config.toml
n_experts = 192
d_expert = 32
hidden_act = "xielu"
moe_layers = [1, 2, 3, 4, 5, 6, 7, 8, 9]
routed_scale = 10.2
balance_loss = 0.00978
n_groups = 8
lr_router = 0.0027
norm = "rmsnorm"
norm_eps = 1e-05
max_seq_len = 768
Below are experts of layer 4 (counted from 0) of a mixture-of-experts language model. Rows are named router (the router's row for the expert), up (a neuron's input weights, with its number), down (a neuron's output weights, with its number) and show model dimensions 0-127. Each number is 128 + 32 x the weight over its row's rms, rounded and kept within 0 to 255. Numbers have three digits each.
Before each expert's rows: a language model's description of what the expert responds to. This comes from a sample of Wikipedia text that the model never trained on.

# expert 36
Description: Inner pieces of German, Polish and Slavic surnames and places, such as Fitz-ger-ald, Inver-ke-ithing, Pl-ze-ň, -ski, -sburg.
router:161084099120102088171141065095156103115149150103169137081055148135167136128143136104081183121150154108149194096127115116126112168132102149192122130113087116174164150176115148122187148136195157095144122118092116135124116133130098090120142144143084166101088176163130114156059087209149108126154083127137101118121062123076090128152173068120144151120129142074094159099138077108172158076124
up0:161079080121133095132065111086122037078152100166109133135143168149122151123174128128124123149195170124128142163117142114126195151141096100135131128110129113130118084202160080139110111134119173176125089129133124113130093028135051172115157121157101130111156134117084116165109122149137055153144138087201160121178099138122147176111143091121148165113089109135083145075128158114116178146173
down0:132170149149105097087122181078136104102112146109146112173133129055101187128098136193124091137111095113143074129167150130139116162108070167149114115157103116131057076125113127143101179121135147128136091140115080115085149141153128175128116136111167100115107171139192149110097141156187205150135142172079135150107185081158111145152092197109195082101122123088162145116085071172126131124178
up1:135096114125136058169134189112146199140092122146110105099148135165143120130132097091119089089153101177106081160075136130149137140186070076138135121063085116154124095069130102150101149192134172153157170107162152208114120093167107106091137132120168175135096074111127129080135104095158155118086127125182136089050099070157126095129103164098166092152168114152090116125137158109140161133128
down1:081116132092185111101163106112135168091118087117142132142098085125139144151165116135145085119094145110108110138105125091088110182139188135121194123107150171115169054087108148113125143124130093145165143122190113106097217107102073181130144086130172117142079094180114131178070164184156124112102098147083163125133159126102133135084157188166107128107163102105215171127115096097149116107088
up2:096108109126100112161095117152139150064095142083053122122120127126132137137095101112113129107078089142120102163120104143202063118168103198140191087135134097167147150117095144167110119135106156119050088163104098083139093125127158117146077172107117170171101081100076077161136117112162148104113113086127143169189153119104132084169144140162115096092154087174162159116160175127159158055132
down2:107110085148144117121111137135087095150074181130137129185150144122141130128152128143094072116159124182156158110115133118129099115127108161209126156181158100119119102077088075086194118169121131110118174105115084106199160093173106109108109131200112132111075115149207158164166181127079129101058121165134105155081119129165118157132161112190160080076134085112157096132134089116131158121105
up3:193114093122123083171129082090126053175093166154121125131157162072092145144161113140168107143084128170156128115154086183136131145134128190134113135094145144130091122123105175168131159155111088101140139146100130106157115141157163131089157156098128173140155080110201102157124118123189127197105091146149132158094111094098168116104104063093152147163080132050076148056103127080085142122110
down3:118112142100131127101119090088111091136062088165098123090176116080117140139123120077185136173091146154098139072138141195067106114100169133102145104135142153132091130178111127162127137088060111080112126157117187101207180171144117157097117112129158097059177134088118103083176136100119088153068157106183163103148082124116164093115127142084089136159164121101169141140108114141090099126170
up4:119120099140141121140132179112082131126124135128133102115091216052155097130129124120054087162157163143125145137078125147122114091136113068186144146144111109111137102188187109134159118123161185093127102151170108128112153107131128070148124164093081165113099153134145161072110042218153058138060125135152133162111113196128145140165109112127125126106143137191161114155119083139172121117127
down4:171065173107125095166104132104111173183142172125041121083099096209041126157132076134151143106081142106101162118178122109148128107133156115157171158136124125142117153103129132143124084159140088124095112159088145153144097096154155150123166116077158124109145153106169087115081124102065162137098168122123154110171166117171144136141121133084102118116155078185079177150140169107047119122157
up5:108158077093140120161175106087169120116114106116125171146175166119119169096104045111118114139220128124133150086121148179114100190086123181174160132127105175165049064142218147121154114147146122167080130122139169130207107095099127144139126105145104141146082122167137144167184137127138116135147156086146132132189120117108095111156098101160105155087149092144124172094114127148107140081117
down5:161131174130134057176179193113182155097119117118093107152138114187163126162140161082134108113159149152133118137090090172175110125107163157116087124137095074143146196168135133159108154138117115201134136133070121045104114112141228176153121182211168129154120111098123062104116149113136152127122147092164100114139118099129098134122146132129129113096164152116129177132103113090148154180092
up6:144162124137132132174092124171125107076148119200152089086111091117173120116141132101129155109115131153120085181074051150149073106145140092130103108072110074121157087103169130193146102166162116173095106120111105122037102155093156151119149137090167155125168124151115119117157167087095134114136141041119146136166159145171117105143118101102094182155112051080087116139120157103084168142136
down6:089081127149108125070104149140158115075152092163098142139129141126137156110171116128080093114146157154171090144107149123118102151102132127079112122181121166148124121122167075130172044138180147136133181181099099098136174146176163117045121142120092109104102099140115137163170138125092141178126144048116059077104116122100122158115167149115147056074110134057087152128105106123117091093179
up7:161122097155147158156197149194123173092094142133141212145152145144089135056176098115132140122190078122131138132114157138103102144173097165122154103128185111109112114128165139128137134051112122145185143185125085119157103078112153135138148180122142149126181132162151119143104106098159146174149127119177118076121073110103111108161066156114104131125103199067119125145084136047104119127176
down7:152129160094138187118089127071146120154121111112141117077078131152134152169064155144149119111119153122158142182199161173135132108126142082076089120171110087086213143178106161128109143110126172091142145137160121095121192058120178131202085125063153117172171122099155148132136156087186119133134167103127158087099134151082169121125094145122159059169149119179124132146153124120133156142141
up8:102165131165184084148136067133167140167137153187123067149148101129087146107088161088157150136164066215103216156139110107165146146144133119094087138123149139126108126086128136060073060138134112124109157078198153070146123131107139097114183090129118123107169110129096152135120119131121111143111127134116123144109155170160131080142141111046139158115129148174112094073118107189153097105161
down8:110186120127181124155131142199092146085165091102120096143109166137095091113156112106127094104171183128120119121101095128139094136091107130101139137117125159164087105103078149122092123128143130131189059027167191166177139114112089084051177138165100120144189190162161076073144156107128137135125152131093100114115110117099104121107119147182141103089077112078163105133142133098107091126152
up9:136097140178127110130155164170096112106161172154154143163139124129103118190121115195123158108178186102150132106105092181161144162147140154130125125158102163138169114119102128172138103101087082142132157112128113107128126074125056138086141126107130100139091066097161150158172105095074096166110069132170141129108159185150071109152143110116125177138188092126131070197146173198194117081144
down9:113108104108115147136166081131129168148070122123075127117163143120102089147108147152168131093141101150087129085140112095098117147093192111120102108132170102166188162132132119180122144149102125119160096127153178113184131165057077133144144185202064129119150116116113128126102072141147073148185101127139113159154097101184116214119183086174157169165111176144170135151113179075142125158126
up10:178140099113048107140156139152083101112151121098131131107140177140088104054111106173131151079124131134157160173124130097156113136122148165196120156117057161141166118136148108081132078114113181141192153082113185109107141082138090157128119098113156099176161152217137168153089152130115148171161155145133142160146078122106166105155191156113086167152098074168105114185106126117085117139143
down10:189139101106079197144121095132135110126109181145181167079081138159107098118106159124108125197132110144127091099120116146117178116121022125115164115114113132145145134056088160187124167157108105105117086164111084174120132159152150155149195133081140116144169122194110126135093047119109119092148129136130098116128107123167166075088161107109117091122099154149117154054148099159094150165140
up11:120142091136099086085117159107130112118130184092116174116099147077122119063079145105164111101095103128151070088161146119120172085170070120213126126135108114089114145178140184093154125145098111110121134116166155146116105146140089135114102189158091108142176048112145124108143137122084114072121154094136107190109066143119150075177095160127074093077135108111156190181156147104115151129168
down11:108172114162124126093157186153104145117143117163157133141160106139174122148178136135121157086179180113184121126105165094118110118146067092099160146148149164137185101086204109162130134106110144114087105136142099097098124170072104091127217173147095159120086106116111165105141152122110175170181145147137129087077175134085059162158068109148112119145089113079061078136119115132129115166103
up12:133160145143164102105136109124107085111209103120172165136103154134086144166169105154066145181047187145198144087063135094114106153119133106146123138153135166128151089098140147103108136090136085126127146152139101105163108142104090071119089140166162124121058161139173121077110149084183095146075126120144176105158120145138119102183143131131182123168161144116054140088092125133159109097189
down12:100163155163112120149104083126125077068136166132137135147195124142113111152109092189168103101136153104156111098126181140134129127132094135084134104088192136118164155166106158114098081174074238105092127137155156195087149114113110122104130165094120146134092121079161088145132184111103128096162160105138116125142147139154085134090083138117127120109104164128104113173125214062198165110103
up13:141107176141195102123112136112115105106158214162126083143057208162161167129156146115123134059088079126126164140118097114109136131091146132164184144152188103131129087072141210155142116071172139145112130149091144140141109147120122133200170160124089113118134160113057174103116150147130111190127113198160112103119153121104073152162150172089154142155117140142113151096144161145111119135095
down13:123115149164125116079190115108143099177134120149113175140123150181085107117179161127149141142159123214097122159206158068113173132117124120081146110150161088103121167072092114125126116145119118160127105109151128061085083102117093135182153065145180152133116137082095138151166087114129113131122112158055093043161142077200105099163098143114138121108156160111090161142120114145150082117135
up14:103058099110151099098092181113115137077142112083128076157143136100149161149106052131116136134123109106145206099084048134131102105122125083158097133126112076149114140138117086206096093071138147168141143173152111135069175068110127092097138115106151176150141134085123150121118120097099142109163088156109107160154116121121165123138149064137101094154100169108198148146139095063095085111167
down14:128117123131089153187131122107103147114124160109098117116092143131131078067119063119089159122165143090098181075132113124123183127153054159120174113171134120097101136125171125101070155135107091143129130137206111085153160045089103058145106090081156073167099143110100128099128073145163095134094084192126169138126142184176097133143103167138128170155151128139116120099100056133120128123159
up15:082122139161120198150167093132110143151129073118134126117118130123145103160086097114082131124171153177099094141110120117104090109183136128151155124097107148118098094125169145138178128155128178163191148058129163090100136159182142161170122107025120150123088090164159096107151120173063109087137141081129140079128140117116155093147069141184156183187083155113139111135144096136124111092053
down15:136074149125100129102109094127157147174154101087129156126145117156138081136099104153101106180138154090137133153108090080140055055081098144142090100145134153114125098134132168075116125116104148144180109082091105090147103154152121147133082101125103122201145185177163178115101105140117102083143083126097170193174135141123170195114116148182153146219120119132174148166126173122100087090090
up16:198122111120173138145099103154106147104143130140113176072088123107170150141070131173091104093147096140143136128085184092139132125121069141115101110131081123136190159127137132183128176162084141159109147160145096156134136162131073116157165121140084152117079089075151056119130052104135106098111060161196099192126101132102095175135160094148106165142085115149124147154151193113108126089169
down16:171149140179146150156165109105148080160195099116145139105094098087155114136081129134092165153121086174108128123095143079130130090157108137134201178163107174103137146142157159110084158112096082148126132160106131120112106168167083143118145087106063139107096183145184129098060140094121092195173070104156117134136135155090088121158129144088167144156121177141180153206171115117153166158160

# expert 53
Description: Inner pieces of foreign or accented names and words, such as and in Hernandez, Ó in Irish surnames, vent in Juventus.
router:105169099200126109139151112188164126133194176163091182162145096146150121147126128133115138123174083170161077095160146093079096121121169177113118123097147198071092145079149165155111164164191087125067176141148151113133135139098122117167140169142138087108098149177121097122162138086164097169220181126182101103122147121137082108160165137145124145143126096128104136150139164105152137084136
up0:113143095113141138133102165068184144170181129164073126148130113104076159132134112115123086057124144133133116181150130107153138129132148148168158112102103214110058171140112153119126161044142206125108122207122116165079143110128144097195134164105094120110164145117137137122163106092123140166151147079135104148073072162203112164165149161090143098154108171125124148139158165131109153092128
down0:103175142109166085093113159147122107096149116153178096083120162158133169141155133117167136078074094152077123112142150053127121135120130129230112137104072102110167102176134136132154071121101113139163125111132174096139121081193136081108126112204157099173122075135134164078168126111120142139150122190089128092174147102169093179111090149108160084118159149158108144152121100131054140096137
up1:148111157112105126119077122138135083139131202121111101105107135108115131113104094160084095128144088078146095128119119108174045201103105127117081148181117170122075128112190140090162164193127090092113099170140111160154162145125148118119109144097138111146182163156129131120114085129150105144138178203061147127132129183149143141122124095142084073100157077104162090171060119117087126059101
down1:105120128097138109113128101093107067152097142171175099141141141146127105132155104129103121162137112141125140167140148109103176152092178133197082161138108125130154143109118134222165180118132098159190129089117129150143119143127182118137093100084132133120153121112164174091123113082092150094093176136058132175111121170135158137115129149061120051126130106143076118073046056079157185152086
up2:177069157112145137173143103150073097165152155123101130090075109164116095111114160100147146180106083105092115156085063116174125160126095156130098187101109193119162162133102079120103145134169152102085122145117125110153117157110148197160185124125090159117111129105135115073107124154116127135110152076031116094168125151137110134202171158094121161152060157088090101137092099140151140176140
down2:123106104084063146137080074162124115079097146124127096068076078110139170184151115153149117144132139133099155157092145150141094101136122147136124153139134069115145105098125105152103139132172148212107148142106174118157114156060108147067133082148148147112169136189092173152107161110098153052124111109176117130107106171146057140101140082106065120193119137168118164081098187097125127152144
up3:130134132158149168117124172139155133064138123180143118170127141112167175121123085183146117165103165167133130102101091141095145149154168166181121207141106126112111071129128115131097146103181114185112169171132133115138140151137097129123138087161110086140143118141102131129128154124164107214120165164120234085147142120101145155124087033122176149174120088160085080090148057149137153137154
down3:154131154156094145102159156067084157132096158030144083105165117130102131091195173146152156119132159132145153131172097168162140117072115141150079080145096126179157111148107129145171102140105159109128090107080158134128218083127121157151168152155140160129146128155120102103082158172100146173084102117150168116125132126151084165168074133159064114086134142182152059136140115077141167113138
up4:071089126128093128105153112148067198144115146142155112105142161148149099146120130169134116144088103089097136152132157134136164152131137155114134105205092165131118107105068126122150099113084162129099117143096197150098120144075102159059141081072131147151130145147108163144035150104096106218092154110054128112111102124111156138146135103121147136150151152038169135126071138142075153183136
down4:164114129125067142166139141088173112076092108185174102148117159169182165097127175092106131103185096146127170089137151088130166141154152102146142138133120195115161133102100185055093117144084108137162142161160120091109161150129110146163119086123110103109095169090121158095112122130119177105163101178133183171131107045184116123122184078055132107117120146066150104068124135127139137132117
up5:071135178195110149181141158067140151137113103134157087147089178130155059117124143118097174139086100095150082124108125127123106125161153128112149173173132150127120131062182139116093099155157126096109142174161168123124125150101142106072107182147116094153144101097126086119164167111192045159170146128148160188065098144158109177129104105129173112162111131131059096143084086103112136090102
down5:114121138186144185104075160137142095134155072065105095116110111165117104197101208136132139128128105104133164155108127102126104143138159116119101133113126078160109135104107143147200091122112122110115129129159152063127175145134102076181161121146203119169080106110167147083071160095052133127129100122144124182187054139093142086118117098135141148135089142128127122127119149122211070108160
up6:137154140135121169137067131146116127103163108165125111199112108176078154136180098153171124160121098129205127137115096170136091135144126099154125120120148137155153120094134121184130084125179095170110098137098070169146190139113177107186122122112188144146121179118147122145104110181108100179120135127126106128150116169126141176185166063105112114153172083098163163124206208124201148132122
down6:152090096086103150180120044130101116156102135122158104112109116131142097108126078161108107127154138085131158161123154115102063136129097103084106104120098122076094128171118171131035119127135176100167075177115156132109099117173108089130195113119116071110126099172137137097107097164192120154127128184115227109115167148086134140125092057140089144124140187106115147132096186158141116120145
up7:091142058131143170134176099111131135173112144159145186075094157123150140160134065104156125118124153178099122147127088137143102158131145136068082150102155205109174082164153140186168162134067095163098106167142124127117081150127084130196135132137117136130146117154138086129168145122170170145162113119135182104089111188156125095122133065187174135153159173064089173154115157126162114127165
down7:158096132117126104198144063170140110139112200117121100096125116104111100128107092110161115130079185125086047130117115183132157125107137093114117165071134109154107161115123169086123119158161103155101149107149129164150104140120077126144071166083067117096064129104123127137121072170180103197179140130138151110090105141111144157143176170177164138119149113052193111141110122074163158141156
up8:059146197124141124127144129096146144124127125115113169168094174153171156102104160132111096073163160152150099119084147117087090111085131137120174086162167102109128162097133174139073103152156127122108127168142140163174139101115118205087171148100163153136138118144143066126097109096154085168163101127187149130106136085132139149154089102184058066109168128162108082131093223079104135127148
down8:136157093096142161092170121116122148181124100112113112160136116156167185127161125221170147130124115100092178132141076144079117129121063149075136110126099159085043100078101105137132108161115183143165113174111120137137127074157154116141099193146092132125139100163143144179093167099176137154089176106164069145193087128105149091108140125111123154162100068080114137145163119086173098127116
up9:115149111141085148146116132132069101134097156148072107123156128126106103134081149108133148148149126199135148161138099151127179117148148148124128110039111139099137144209164110120161116150147156179134130102153084187153069182135073116081157164120086096138103154210107171134169140146108120155124121065148115156167103099162144085123133106072098107110084140141071164133099179070168183173113
down9:124182097165138128104141168145171155088110139149118076117130111113139122129177092126145116103099127068083131180116125151142062178128126101094146119163106149122156122093172103147187090139139081103158053057121139114124157092085189140094171107113162165165138091153083188103186117151178175163154154157137136156159092089153107126115162124072118099109088140140118170117097199177147105152087
up10:192104171160148085120198083112129149160057159138107163148114151126151116135124164134105082099147136126119113135186101075121070075133132112167129140143086154143093147135111143071161137137132119150160113106099066118058143096108176166138178113131105105115135184099194203131103165080105128153139123112180064192138184153131125120114146173133093156182147166100115112171094133131106082114136
down10:153082089109127147101198150088154123135102113148073072130122095130121138068086097076127138134078180085181099126137093144096123137131144126150168089093169106155099126109180088058158151115167123098212173129092131158171220122110145115104132078157172164133085138108116134088126151148099175194190137137119122132131169118159131135132102128104162088080183145134123154163112088159141113131134
up11:118098096193182093105160122180100081141136138135144092169086140109083119097120109078055161089176112175144113106144130132103079138221128131151124144114126106170095162077089137134152149146152129087113109173160146143083103097104100149112113096124171164094117062096159137126134088132103102074152178127155094092142124101220135106096145114111125190068113142080076109134113121162154135127092
down11:167145084121131080107141126119124119094140088141128129087118104051170134130115138115115107188094142166170182166143178168150160109139099100078170131127188136163121147088123133172098123172113095105107104219141098102176115122108138167146089103092070079095110106134129174095174107140102143105110146078108153121147119098136160187141058106147098131045137137091097084090157135177094083153104
up12:130146218131119116127153110125140151145130161171129114144131116140101138150117162156063140101107128162150058115122126096058147125146105179113054143121084157111147116139144099153177148153096160160122109124054144103133123131138150144073119122086115128138068150110175116108129105200116123146164126137140144155171091102134098186222161126111139135143213158113086108150100192201142064151116
down12:136137192133201099069113125176111141122120153143125121053129122078145159120165157155123111193100178138187155152158079143080139081158199090170173193149112187137126139156146170117168160160150127154135130119117124172130096124097164100123157145063147090111115134090113160156139151124084086094102127181106159111128124104079159121095156115098168124122170083083173156162119145158186151140114
up13:100178148202125085169081072156153043143140147164113151149132143138129150132131101117137147134133080077085143193160087119156157134164156147129146136139131205149142067130136151088127070179116139067083097096132138098185128148178082173139141133096188139167121157137174135120134138129090127107133129122058135137170169143117135109185108117158122118132129149176105164091172112130097175198157
down13:134130169136136138117090201132135159093102127102135103151139106194169125143155100158153131148179163150110148169176159120145180147059093125067192156110166108142187102097070138094143153126140215149148146101154107130088175139096091116131148139151109130033053136161115146148142127072090189166121152128112102112120130123093069083131110129134079112170167117123096123107184150123106145121134
up14:124204113143129134117119143077089113153139123160085163134100172148168109118089078099171122131123053124169053098093098112153089158204183148034145133112121105124174103147126113079112143105121115189121138153207100142120127149089132124133083141090120106164124159067147125140162124139133150117153129093064119119178055114147160102156118127107152121159137124088091109070108112157186142134140
down14:139174175144104181137097172190137110176107131139139172133132097149095146159138144114138136159129087116158117141069105170177126127158073098096148146140095086144063100120147090104124106115108185138188173162171154147129127169129132148157087080143109101158147120118163136062102142083149115152078126032138127090169145166179179161140116104173166177091108175176125142116113129126165059107117
up15:061135083138120142178134086209085114134101130107131131142148131120129170127147168137123121101135162117109141122094121062088074156117153188150076054112073159152088082183150138204161108095131149096113180163105129125129116106120083160134129110124172095118149125146148106111151131123058120166109119177104118076116074149171117148147135114164092114099088122131176152138117102013150103138146
down15:143152104141114058157132127135146153102180134138081147101159130112100124112150121101129132166099124072095117090148097108124062149162137154167078149178144142149170128197139142167175157119115173139099140087143148197100134177107202127146114161124140092138119148096104087200118107142072126094161146077199106170163152140096115170172084143093093192147111085147127048101097117101119132150135
up16:120168171098091095122095127154128079166187145169116160119121183174156144106098105094135129131129136104096116089090108121129130127153115168128125141109213126151084209080019120163147166103098085145136112102184129176095098146158127131138124111082078135102140105080118016087105111130109113099133099112144094114139138150179132121133177139103130133126133151090183144132142124101127155076072
down16:194102115138127151128137108076106138148137087218092146111111150177080126075136176072149178123137057094141152091163112113103145085162123165168186142150148178135125070105130136141092119130097138126117150188150086153086148090139133120135107123100091098125143192104132095080126169161094092103143111152089120115100156142125095134218138181124186111131085154185172142155150131126157076113118

# expert 12
Description: First or middle pieces of ordinary English words, mostly verbs and nouns, like er-ase, s-ays, teas-er, sister, sign, wife.
router:136113070167138153089149119162119155162179130115099104146114094138146138142137134179112130148096141149146095098185118161116105135138144180136176210083139095103130143124137076164098124060140098064110070177117153159122117101101105154122119108179085101093128089116189081151152103098173164150189111078143190084144099118104103184118120174106131127136124065087086144121142120129207110078150
up1:172108136137132151186154074122142096112188167122095141137119123063194115119188157123193142122132059175124107143091176122099171075134108123170108155141073117139152106082142196139063132145111155121136079150100104144146113141098155107192153132176136116182102139126179108097123111143142154127188121074137132114143145147179100112137065158065134129145116139078107114094178136140117126064170
down1:076127122137114089113188128089126110101124157070148114053096197155126063099147168201114172179086065090065160104120110137097149160142162153095131096110100108138131147121160080125099148112140160148207172130124137195167105155094150128146096166148127161149088102092161188109152158173140141133150156161129158175143111100123148121144133093173175136131123171091132084176099128136087116123107
up2:153110183089089168147145118145123114109076178092138082202155155158089132149141177143066099110139129140134140102107165113120131148141158150129149080117139041137070135118034129117157148119111151083139143188100156120105098139150061139127138141115162143135140156107105191122093111094114145164185120106131077152132105174142129146157170152129139128091155195081112112147116214139105075072109
down2:116097106136140115144180078186128123127119144123125105172109128074187137163119171077160111089133161105153123108117120113175110099127102152175196080091101138157062124094086115138132123094115142154120155145069117153068077185132133132155153153215088119147147141109036153149115165131149068125097139145108129103111100150159099176176183164134163159094137164110142162069103160104120102078136
up3:089126178134123117082089087076119161169171135151113161142146098055139119102127128103135072124170135085076095144091114107104143089131115143091173172113154160151180142148137128189171087121097145157137054111135070120105132082172128115160126088147066162166097117120154124143088161175159120145111151166120098157114148150152065135117109090183074126146174149091120075161103082091130091074170
down3:112101117154175100156106141131100141137105120126091167122128082113177077179116091158138150121157153180104101157173076058145070081147090132129114119124139145177161160150094145146144136181147177120148114134163157073165108124112106172088207078132092126097095072145160107095144114148183076088092109130151101199195128107107111171205079149141153173097127134086134140108156131102121138130119
up4:063137105151056069133152127098134106129156153124061127120127171137140153167130091168137123093104195137126191115137105105133096136191134080102162118120143165111140128127132080125108089160120105153049040165121104206073126148149123169169143143120118148131131155071120127093140146146087154169115105116120142181206057112132132199162098129127134135118125128120181096097081122127155139163130
down4:122138177129119109180089164121097137155131114066120130104113094078082186074125169110090129125114173139105151109154122178126151064105094100113091180139144113171135146143085129085078169113184091112067110086148191065071123168134108146112106135126155094117147156117105088087121113138106135128133134131111094158104101213134114024138097095104100122143155131095126113116114071118157099194126
up5:154099194171127131049107092150060136128149068160097127177121138098208107113139124121037118159087094130122082075186090135149083159173160144148113138081115121204133135120113090139091095093108114153129108136117074123181143098093099127142107158145144148134158088136167157203142114093149130133154097088161129139155118116093108139120162142105165171083121168100095113100125135152161134124068
down5:099188141091141172111086129106120101101101138115144088083041132119156102132146101061138163123185182130122151151171083150160190174122116085168101110138143084116128171185088137118115092134112111097105165112098106120060152095116121128138077134141099120103104165175090178157130104131161151131106153127195120149141134128134182196131117163158096103174143215143123183112110124072145148167131
up6:085058084123140131089142122119086143104115102120105141083154104103112139133094107157134109160083127158128213123093165156141153108114077087101120132130180095155166143097111103107122102175129132098090139148145100137101123125144106177155096105070108153162140072204134087118145087133094126177208124157121147133156080058133137165206096147073125145138081140160131112158105076096175071083125
down6:089159138134144115122118126108130100107064139103103152122178110157158125148112157069136162101152065117122155143122177066158129171109124156160161110087151120151097126122103119136100164099149145097188146070134158100187119098187109115160108123122173194166139127147153169170099138138165168187173111164074151122124103089094177117148070128085088137101162095120171185095165044123180108091131
up7:100057094127182099133159166125110202083097113099113067075142132116086171120157087159119167147087110142121118082164137119144186162146088145133145092122115098159164079157202117113110144175106144139174073138152176113126092095105112107141121089119134143065119120062111107155146150118167117131119155106037111077112088130145171120183136134157144065178117144167145116138171134126177129118146
down7:143181156100153120082119163075094205120136147123177112156156180106089143134130134157133100154119161078149131146095099158131146168118124099125129140155128081077165160122116084114172169098123071100159153124109109038174130126145108107166240113133095150158121073140154066132108155095150100166138152140116092129131143143116069125108117148180134115099133086093112098114168088083129161131048
up8:097145147147109169120175123135113121089146142077113133132141149156121117147126081066072139162147131117129169114152163160112093168154150133181084103109166159152081170133199101125107153110094126158129137170101120124153079118124180137175155112130126144156104209083132092089099041102091167105155156117178222095131109111155127119123139177160134149160191128168072097166103132127111067095093
down8:116111128086086145137107092106131077130149133093144146133139147107168109150112136172173203115142064175196155131106134108166126165162084101195135108139092075146123072160127142064187157171084126091116121127117162174123118142155090139069153074137136098134128114107102057137174102132102190145114105117192138127181110069163192118134152143128162127134111122168164127076176158142148087135143
up9:119168130128160142178139095135061086153089169118127078151120161106116087169084147167143123147147168131082133141126146127095064149149195184076122178126126134142069125141157125115133034145133160143107106171137107126127076125164129114173124106114137084168125101226102134114181119066138132097117121121124124166059145144121087090120109126088118137104107112112141181162126147168192072167148
down9:176123098096132100130177154204104074095131139160104107165073078139136136107195119160101145148128165111093130138108164076131102106128106098133169143110093155026105120138182106129120127101165085109124071116207135129107140098141090070129142121180100111101136124133149033097147128162163129101094122121162171075151107163131093126103125119123145140133107100134146165138171193154116099196097
up10:139045105114157057183082111137134054154172146185129153173152078137105209128139124144152125115136073145112136128166147160143088146113119114146146125129145114156159112067115142140118073166148117095124054148115055167152121093113089175148180160163117116123111150133139136146137160157125134163146127131161108205073083166176116135165110136083118154123143088110115098175128094116153052127113
down10:088116121094099182116118107148126137127145162132122118103083120119090095174148157121092123110105124137113074095142215161132052084138081095087104117137134057142131099179126153109112180144136158125130167092127110153140132073078091194123133080131084130119150084158149170132159108119157076146229147107115152140102128079107076161136146138138076115183101114118163144159070141141103141050137
up11:074181156097133096137132137171131160141197071106201147138086131106148176098134091146116125170136094160169094156132096131155152115088099072113072162163126079196131071098095092150097114125157140136141116168124145134116167103112154187102111116098126067167095105137154106162157091134171145137133157165138122104122120139100162112111113097096091144113086145119113059103126163120124202025138
down11:150087111111145120136147063111101143180092095070117107126104112088119148116115158168139150139077120122114093119196146138150170122107163142105132153147116124102073179083095094121168160129136141126139147134153122115143136185159195132117081056158151144134144208150075182137140167152094107063161127109097120070118160152082112144082075161143146121129041075115085142137152097122083093124073
up12:138141099134135139149121178118154111123113149158123156129111181184208178185133078165130139092172075150169069133158137155104107115137098178123151128121159130100130106182159108111156108100135152167214128136115134141117098097202123101105096131178133081150127150183117092108156141122173171188101080117100082170077114166149131112183136144126116096051169110108119082145061112105130123143161
down12:108127069067150072116152114224157136143096135139174154131151112094141099155135082098108166175108174115092193106135141110126165185170127100087145137128164162106136069114114054138190129128130117136151132138092138122168137126150129067109126171108090128096087140135171093109176105161100130130153081134127140161178136126119174150131155100101115114113123144194117089150148061085061197132105
up13:086155117154148088118107113157079108154121101168089128102153111187140152141072150167088144150174117173160082107096069110063106114124146163134118157163130107151107085181080145126126156142113180153191125112119104092090164122110138125128158110103119084097095124150162074098165077104213096109093147123116118185076084121152076160167122128089078107101066089106125147132180126099131063112117
down13:080110131162104172157125121134209145078113125146058104136104104137109099087113112099113091136152142073071192124093142103168103174125144113114098186172125146110118067094165135149189103170156142110142098086101165141111118130129120113119136108060125197179158154203094125129101122146137160142105098197161153136068155114110126155163112137131090081117097112088067169149179142122101140088124
up14:077095150167131115152087139137076137115152084124115075170127098197100060118114149080158156078113156098145151090119103156125163134190177121121140069114151122161106060159085124169136123122159146151111166123107062181083089146164061122152133120033139144170117118161096102134082111102155138100109062151110153092158165113137147140120147142096109117146109148150117112054096150129081095141114
down14:160118103112082117101112065166140193147157056122137099083152106185118100109098175137124116155114089125117155133065152085138131087108203100129123121163122166130123147141169157096127104104139107145109127138081160117135081166138144163075128113118074120191145112137100118181135118127109113119155209162178180111215138099124157120094153079126104165131154173174161107159125198176130172132121
up15:110083182119095092125126126157149115159126149128114149139124146123078132119111092097107088161113133146153153064198115096103161204145097116137119174116158180180068105109111060142118146179168158136181094101160160145142053126103120163172153172146139111143119141150140083129177145161167090118146116121138193100166154130135131163167124133184165131169169112157174157109091115090167148059067
down15:122090177122121157091126056072116117140153138137132116168079121110174112119077105097143115087182117138116124104145163089130140084097107105184140092128136119122160163117193177139092123150110115102061111118087108075150177161103139155135175130140106126163084134079109101098127126071082193129074152141160094136139197077082086132105172124119138143130168191162082161105092129101144206134136
up16:115108072139110124112098100151062191160094153126110108107099103130147203126098087178099123136096128155070165159097141112149133110156126135189204124092128089114131127111148094097127160138075140066177065149105117151093082179184129076128092108146086123124102104086123154143198144092163069129132149104151163138126173176102155166180103102147142129134150126064142168139088105094149119096110
down16:139116204135119141150123155081139202178116099111118141120139121086113144110111094186170069117187138129090117108168164126100144169145109162124100191143143176134137146120156190173057099149087133150194150113090102141137153125166157054111098136155123074133161110194163137156091169130099120075109136089119063139114129108072161142095172114191121109181169139115163138147109125129160137135116
up17:118090109121153135131181143137181150141142149131123141082190149101095174149108122083066197091098066135171146135129132125150104067156071181126114145140158157158130139134096144136094129144173140104136157184088140102154115129147115140100095122100139104134115094127163109102115100123128102114147136172124172176080137181145108109203139161134108075103110031136063086123070180104172175076110
down17:153116128122118074169110185118112179135104102112143175111178120118143112117079117097119107149157105127158131112168161145091053077128127120113110139127170162119181133112051164091134075153132131106118150100237082158148196122123118132146163162148071068113112180115099163173142111168120165096102119136115094158113121180138142057164175125171136148158096108113147134141139184134145064155142